Weights of a small mixture-of-experts language model, trained from scratch on English Wikipedia.
Size: 14 layers, 94.5M parameters.
Experts: 32 experts in each of 14 layers, a softmax router.
Training: a variant of Muon for the experts, 389M tokens, 11884 steps.
Below are experts of layer 2 (counted from 0) of a mixture-of-experts language model. Rows are named router (the router's row for the expert), gate (a neuron's input weights, with its number), up (a neuron's input weights, with its number) and show model dimensions 0-63. Each number is 128 + 32 x the weight over its row's rms, rounded and kept within 0 to 255.
After each expert's rows: "comes after" lists some tokens at least twice as common just before its tokens as in all text. This comes from a sample of Wikipedia text that the model never trained on. Tokens count by the router's weight.

# expert 10
router [105 122 150 142 164 118 117 159 117  98 205 140 154  84 142 100  96  72 135 153 155 134  97 149  80 163 167  82 108 194  79 108  97 157 132 106 152 142 134 111 156 132 148 149 103 144 100 145 140 125  97 133 131 121 156 160 139 154 123  89 152 131 133 147]
gate0 [159 133 114 136 117 146 161 242 102 158 162 146  72 134 127 148 137  97 162 194 159 147  76 105 112 109 124 106 104 127 127 165 100 110 144 128 113 138 185 102 125 110 127 140  80  87 104 159 146 111 137 132 136  82 200 136 113 160 161 122  98 151 126 100]
up0 [158 160 139 139 102 139 164 243 104 160 185 127  82 117 111 121 141 104 152 165 147 136 103  97 140 131 140 118  84 136 109 152 141 151 155 144 103 162 212 105 111 128 113  95  75 110 129 116 150 132 125 158 135  83 189 143 128 135 141 114 118 176 143 104]
comes after: " a", " and", " the", " to", " an", " with"

# expert 15
router [ 60 184 161 108 142 115 111 115 105 160 180 145 141 127 121 191 161 151 113 127 132  50  96 153 104  27 119  62  92  86 154 144 107 119 136 151 136 125  98 133 155 127 115 136  92 157 220 176 126 124 164  75 147 103 164 131 159 126 112 198 150 156  68 159]
gate0 [121 101 223 136 151 122 183 115 154  86 159 137  55 108 152  88 124 117 122 134 119 143 182 106 129 165  95 146 111  82  87 190 150 138  79 102 118 120 170 162 121 114 188 148 172 192  62 121 170 190 120  92  99 100 104 123 146  97 100 149 104 166 140 126]
up0 [170 125 113  38 127  93  89 136  99 140 126  90  88 121 122  99 152 142 104 167  81 101 124 106 180 110 121 106 183 155 160 190 125 157 102 107 120  93 132 111 109 102 130  98 141 182  86 101 114 158 153 104 135 148 123 124 106 131 107 130 149  94  97 114]
comes after: " ", "201", "200", "202", "199", "–"

# expert 14
router [157  71  63 149  90 110 186 147 110 110  89 110 100 165 102 197 109 147 151 158  83 120  92 131 102 110 138 103 122 163 108 141 132 128 162 107  89  39 178 148 165 134 179 144  82 124  68 156  66 104 118 110 150 110 169 188 168 120  59 133 156 154  81  90]
gate0 [119  80 108 137  91 110 106 125 142 169  96 133 155 128 104 221 112 140 109 144 145 118 111 132 139 112 134 119 100 133 142 118 121  62 117 147 148 106  70 147 103 135 128  78 177 176  75 134 136 136 135 143 155  93  89  93 130 142 100 155 118 117  70 133]
up0 [154 135  98 143 141 150 108 162 109 150  90 158 152 183 103 152  73 125 157  94 200 161 107 108 123 131 137 130  79 131 168  99 129  84 143 101 165  68  89 169  96 123 155 127 155 190 107  77  46 141 102 116 132 139 156 131 134 170 136  99 158 119  99  90]
comes after: " was", " is", " were", " be", " been", " are"

# expert 28
router [125 146 136  67 141 151 162 170 109 100 170 138 116 120 160  88 208 155 111  69 120 129 160  41 115 145 186 157 136 178 135 131 137 114 112 150 144 121 160 157 127 141  65 146 153 103 189 120 120 127 121 152 139 101 136 179  92 184 110 137 137 107 130 128]
gate0 [142 170  94  83 136 112 204 104 102 180 117 127 152 158 130  95 128 169  85 131 178 127 129 106  93 125 187  86  80 137 117 154 128  93 151 136 168 132  96 131  76 132 147 159 127 119 102 149 162 176  90 128  90  96 136  73 131 124  84 132 113 160 126 131]
up0 [157  90 155  94 143  92 180 149  63 153 126 153 133 166 156 118 136 133  91 112 206 154  86 117 114 156 106 126  79 115  78 126 169 135 161  77 124 169 152 107 154 145 150 119 147 127 103 142  83 156 128  98  52 110 146  87 109 109  85 134 117 147 151 123]
comes after: " the", " a", " of", "'s", " his", " National"

# expert 5
router [135 138 121 130 204 135 152  91 147 105  56 147 148 154  85 125  76 178 155 127 152 147 103 125 166 172 100 163 166  92 165 129 100 117 183 139 126 130  99  73 166 184 143 174 129 120 121 110 150  79 140 131 187 108 132 145 172 139 171 113 140  99 148 128]
gate0 [144 129 161 128 114  98 151  99 144 165 177 121 130 123  51 137 149 134 223 145 148 131 182 108 142 126 135 138 102 139 141 140 146 126 169 103 160 183 144 126 140 123 130 161  84 132 162 166 190  66 170 117 117 126 120 115 140 118 182 152 144 125 132  92]
up0 [163  92 182  54 114 119 174 154 109 200 183 103 150 132 119 143 109 120 191  91  98 125 172 234 108 129 106  75 126 140 158 118 160 145 162 155 139 198 107 129 161 109 152  96  51 142 183  96 136 131  82 134 157 121 115 132 154 130 145 176 149 168 105 140]
comes after: " |", " (", ";", "|", " Green", " N"

# expert 29
router [120 103 128 171 143 156 126 155 130 132 115  93  95 120 128  94 112 135 145 141 125 110 102 102 159 161 129 142  79 116 143 164  99 138  80 109 112 123 103  82  93 104 132 129 148 150  89 125 108 218 144 154  80 138 106  99  79 111 105  63  86 167 115  78]
gate0 [ 92 127 114 162 134 106 107 144 104 179 126 113 212 109 113 194 154 153 147  87 131 139 142 117 158  98 142  63  62 141 126 133 207 126 133 114 134 127 136  99 183 121 132 135 159 198 120 147 127 136  95 112 115 125 127 149 117 149 122 152  90 125 106  47]
up0 [154 127 128 200 128 113 123 115 146 142 114 157 120 148 105 208 115 115 170 104 104 215 164  80 184 122  80 116 103 118  95 102 148 104 154 134  89 155 172 106 148 124 141 127  78 123 111 115 139 105 145 170 130  94  99 144 148 133 152 146  93 132  70  95]
comes after: "-", "|", " one", " (", " University", " part"

# expert 2
router [ 89  70 116 122 126 173 123 187 167 100 160 140 174 140 100  97 163  78 148 117  72 219 102 132 119 117 130 173 125 119 126 158 113 133 156 166  56 163 159 121 157 135 101 112  58 112  93 103  97 132 154 155  91 133 158 161 156 108 132 137 121 142 149 187]
gate0 [ 67 126 158  82 107 141 123 164 127 133 133 102 105 125  93 185 149  92  75 197 126 137 123 130 124  93 142 129  99 165  71 137 110 104 126 139  91 190 110 131 109  77 179 127 110 133 154 148 163 172 166 148  63 107 137  55 129  86 141 144 130 158  53 104]
up0 [ 92 124 122 114 147 124  74 167 153 136 136  68 165 156 129 168 134 103 133 192  95 188 122  66 129  93 142 118  81 167  75  64 141  79 134  97 104 132 124 132 123 114 137 127 167 137 158 105 141 139 186 181 128  75 162  97 156 178 129  75  97 125  68  93]
comes after: " ", "–", " (", ".", " $", "°"

# expert 22
router [110 115 109 139 117 124  85 158  86 110 124 188 111 113 108 135  87  64  94  87 167 159 139 127 136 104 114 141 172 151 106 176 116  88  48 160 161 127 203  70 105 123 144 144 129 124 178 129  85 144 144 118  60 135 158 106 124 187  63 123  90 125 182 141]
gate0 [121  93  98 150 109 165 119 141 136 122 138 160 147 129 102 109 139 136 129  95 116 175 157 152 106 133 113 109 113 145 115 128 152 101 124  63 172  94 103  96 103 114 173 132  91 140 144 140 102 131 180 177 124 102 126 112 140 197 177 136 135 134 152 155]
up0 [ 62 113 123  75 151 113 125 124  83 190 120 152 108  82 177 141 143 119 156 129 181 198  36 120 146 104 133  80 127  77 129 119 156 134  69  65 178 108 147 183 175 100 215  94 141 148 116 104  77 150 172 119  56 102 158 143 160 155 129 125 165  86 131 100]
comes after: " the", " a", " was", " is", " his", " The"

# expert 3
router [112 129 106 166 115 123 133 138 162 124  84 136 113 148 102 171 138 150 117  55 139 120 137 183 178 139 125 137 178 104 127 134 105 178 168 141 121 175 142 112 138  39 139 136 178 138 142 113 100 108 121 141 128 155 121 105 170 101 152 156  88  87 152 134]
gate0 [144 170  98 112 178 126  84 164 106 155  98 139 127  75 173 167 100 154 109 113 147 184  97  95 105 103  97  91 140 116  77  80 162 141  83 154 108 115 144 157 122 130 130 146 142  33 163 183 113 141 139  89 140 152  91 134 130 131 143 159 105 169 128 183]
up0 [138 102 114 120 142 149  81 127 128 148 117 130 129 110 155 130  86 164  85 141 149 150 105  64 128  88  88 118 136 134  99 100 132 171 112 120  92 101 177 155 126 125 166  88 124  27 146 180 128 119 131 132 132 208  41 124 108 140 132 122  90 167 136 138]
comes after: ",", ".", " is", " as", " with", " that"

# expert 19
router [125 148 120  75 191 135  44 140 118 121 124 125 167 156 160  93 136 135  64 136 149  98 143  74 131 130 135  92 157 138 164 112 120 160 127 114  81  31 105 117 121 101 135 166  89  65 162 105 138 121 154 102 145 189 133 174 135 127 148 136  79  95 139 119]
gate0 [ 87 150 132 198 149 128 151  98 129 118 134 143  82 134 126 111 140 136  96 120 150 113 177 180 104  98 138  80 148 107 117 238 140 126  77 112 129 153 139 142 170 109 121 133 117 146 129 143  94 116 201 163 152 139  70 119  92 154 164 127 123 108 221 128]
up0 [111 140 145 176 122  98 156 120 128 110 161 140 125 138 162 120 155  65 130 154 135 104 145 158 109  67 124  79 142  65 114 196 178  55 109  97 119 172 169 114 138 151 104  82 101 197  93 102 104 118 165 190 156 148  95 161 106 154 119 141 161 130 195 120]
comes after: " the", "==", " The", "-", " a", "The"

# expert 27
router [126 189 104 113 145 128 166 140  84 131  70 151  48 142 114 105 141 164  57 174 112  96  95 124  87 136 145 144  88 149 109 172 118 149  96 162 143 110  93 100 113 195 168 169 146 139 125 128 123 107 179 124 204 157 129 137 132 181 140 111 101 106 173  93]
gate0 [124 116 131 107  93 129  37 133 181 145  85 121 168 182 122 133 150  12 154 122 176 128 133 162 128  82 130 156 141  98 148 129 151 160 110  96 153 136  42 169 143 134 148  68 128 130 129 161 110 113 147 153 149 144 140 114 145  61 146 151 108 197 138 139]
up0 [163  67 164  97 135 186 123  93 128 125 120  84 147 163 169 139 162 153 169  89 138  75 125 183 133 113 152  74 104 196 124 110 143 155 114 107  79  82 142  85 159 180 146  89 174  62 172 102 167 147 132 122 118 100 141  87 128 125 131 131 123 131 152 131]
comes after: " |", " a", ";", " Green", "″W", "N"

# expert 31
router [184 144  75 111 155 133 152 127 149 119 127 151  68  93 152  30 144  60 144 133  72 134 190 111  70 171 140 151  67 110 177 145 111 153 123 137 171  73 138  85 154 103 116 145 120 137 117  55 165 120  96  81 131 133 163  41 102 169 144  86 248  99 161 122]
gate0 [111 112 102 135 135 116 135 168 152 152 132 102 125  59 128 174 113 139  94 148 144 123 170 116 114 101 155 101 125 233 117 125 111 104 137  44 106 143 147 117 118 180 169  92 163 146 113 110 138 144 161 122 108 184 170 100 150 136  48 162 105 147  77 146]
up0 [151 182 159 111 181  84  91 202 160 102 140 114 173 144  87 117 142 157  82 151  97 111 161 134 104  94 179 149  95 173 130  97 129 125 114 121  97 157 140 179 114 173 156 123  97 131 145 116 100 166 173 146 102 138 172 166 117 118  89 132  99 125  97 151]
comes after: "0", ")", "1", "2", "3", "%"

# expert 26
router [192 166 108 166  79 111 132  91 123 115 138 160 118  97 127  72 111  99 163 151  80  76 145 153 115 202  85 172 104  99 132  91 156 139  97  88 127  76 112 120 143  77 105 153 108 157 131 156 135  97 101 181  97 123 114 148  89  91 145 135  91  80 151 152]
gate0 [138  68 105 126 120 187 104 174 160 165 150 125 129 125 117 190 151 121 130 107 101 102 141 188 124  80 116  91 148 186 103 124 175  80 169 179  85 148 121  76 117 164  61  89  55 172  80 131 110 109 112 127 174 139 179 121 185 159 164 194 119 149 155 156]
up0 [125 194 184 106 106 133  67 149 128 164 145 105 122  77  97 115  78 143 114 150 107 123 146  83 115 112 155 171 114 105 122 166  86  98 157 112 181 173 144 116 160 101 144 115  92 107 186 112 150 144 184 152  83 111  93 141 115 123 147 171 160 131 138 148]
comes after: " ", " (", "–", "3", "6", "1"

# expert 12
router [ 73 147 102 136  94 112 169 140  79 148  73 132 121 122  70 104 211 125 157 196 145 162 131 157 125 150 102  89 112 117 111 127 138  56 137  95 135 162  93 117  97 132 110 148 178 147 166 114 125  59 157 162  65  99 156 127 198 155 142  84  94 151 142 117]
gate0 [ 96 186 187 162 163  82  80 146 134 131 134 136 146 118 129 114 123 150 188  92 143 112 140  77 165 189 177 113 138 105  94 116 155 104  94  87 168 130  97 140  75 121 183 114 128 179 132  73 157 192  95 117  90 134  99 104 109 156 108 145 125 139 137 127]
up0 [127 176 170 191 170  96  88 161 120 150 150 187 183 117 125 107 114 116 154  89  98 180 187  95 167 171 140 153 133 156  83 103 152 107 106 129 151 131 131 147  88 121 156 154 102 190 136  73 162 170 102  80  95 142 105  89 119 133  99 134 131 113  92 191]
comes after: " |", ".", ".\n\n", " on", ":", " in"

# expert 4
router [104 123 127 123 141  94  96  83 163 128  96 146 115 151 106 150 146 197 159 114  38 175 126 148 134 118 108 115 157 162 129 131 122 133 165 109 110 135 163 157 157  68 190 151 158 134 127 118 146 129 176  97 104 113  90 198 146 109 171  79 124 135 139 127]
gate0 [118 142 161 117 161  74 109 122 171  94 142 156 148 145 109 157 102 118 108 144 120  57 107 147  98  53 133 132 134 124 111 110 147  90 185  71  83 170 170 158  58 164 123 160 193 198  91 121 159 117 121 143 110  52 126 101  84  89  69 164 127 117 125 159]
up0 [173 124 129 151 133 144 163  86 175 139  88 120 131 159 106 143 109 115 149 111 143 102 123  98 129 119 173 118 129  75  96 116 189  97 166 105 151 176 140 103  61 148 109 163 149 231 112 160 201  49 117 142 147 101 105 131  91  88 117 101 165 164 160  72]
comes after: " |", "|", ";", " in", ":", " October"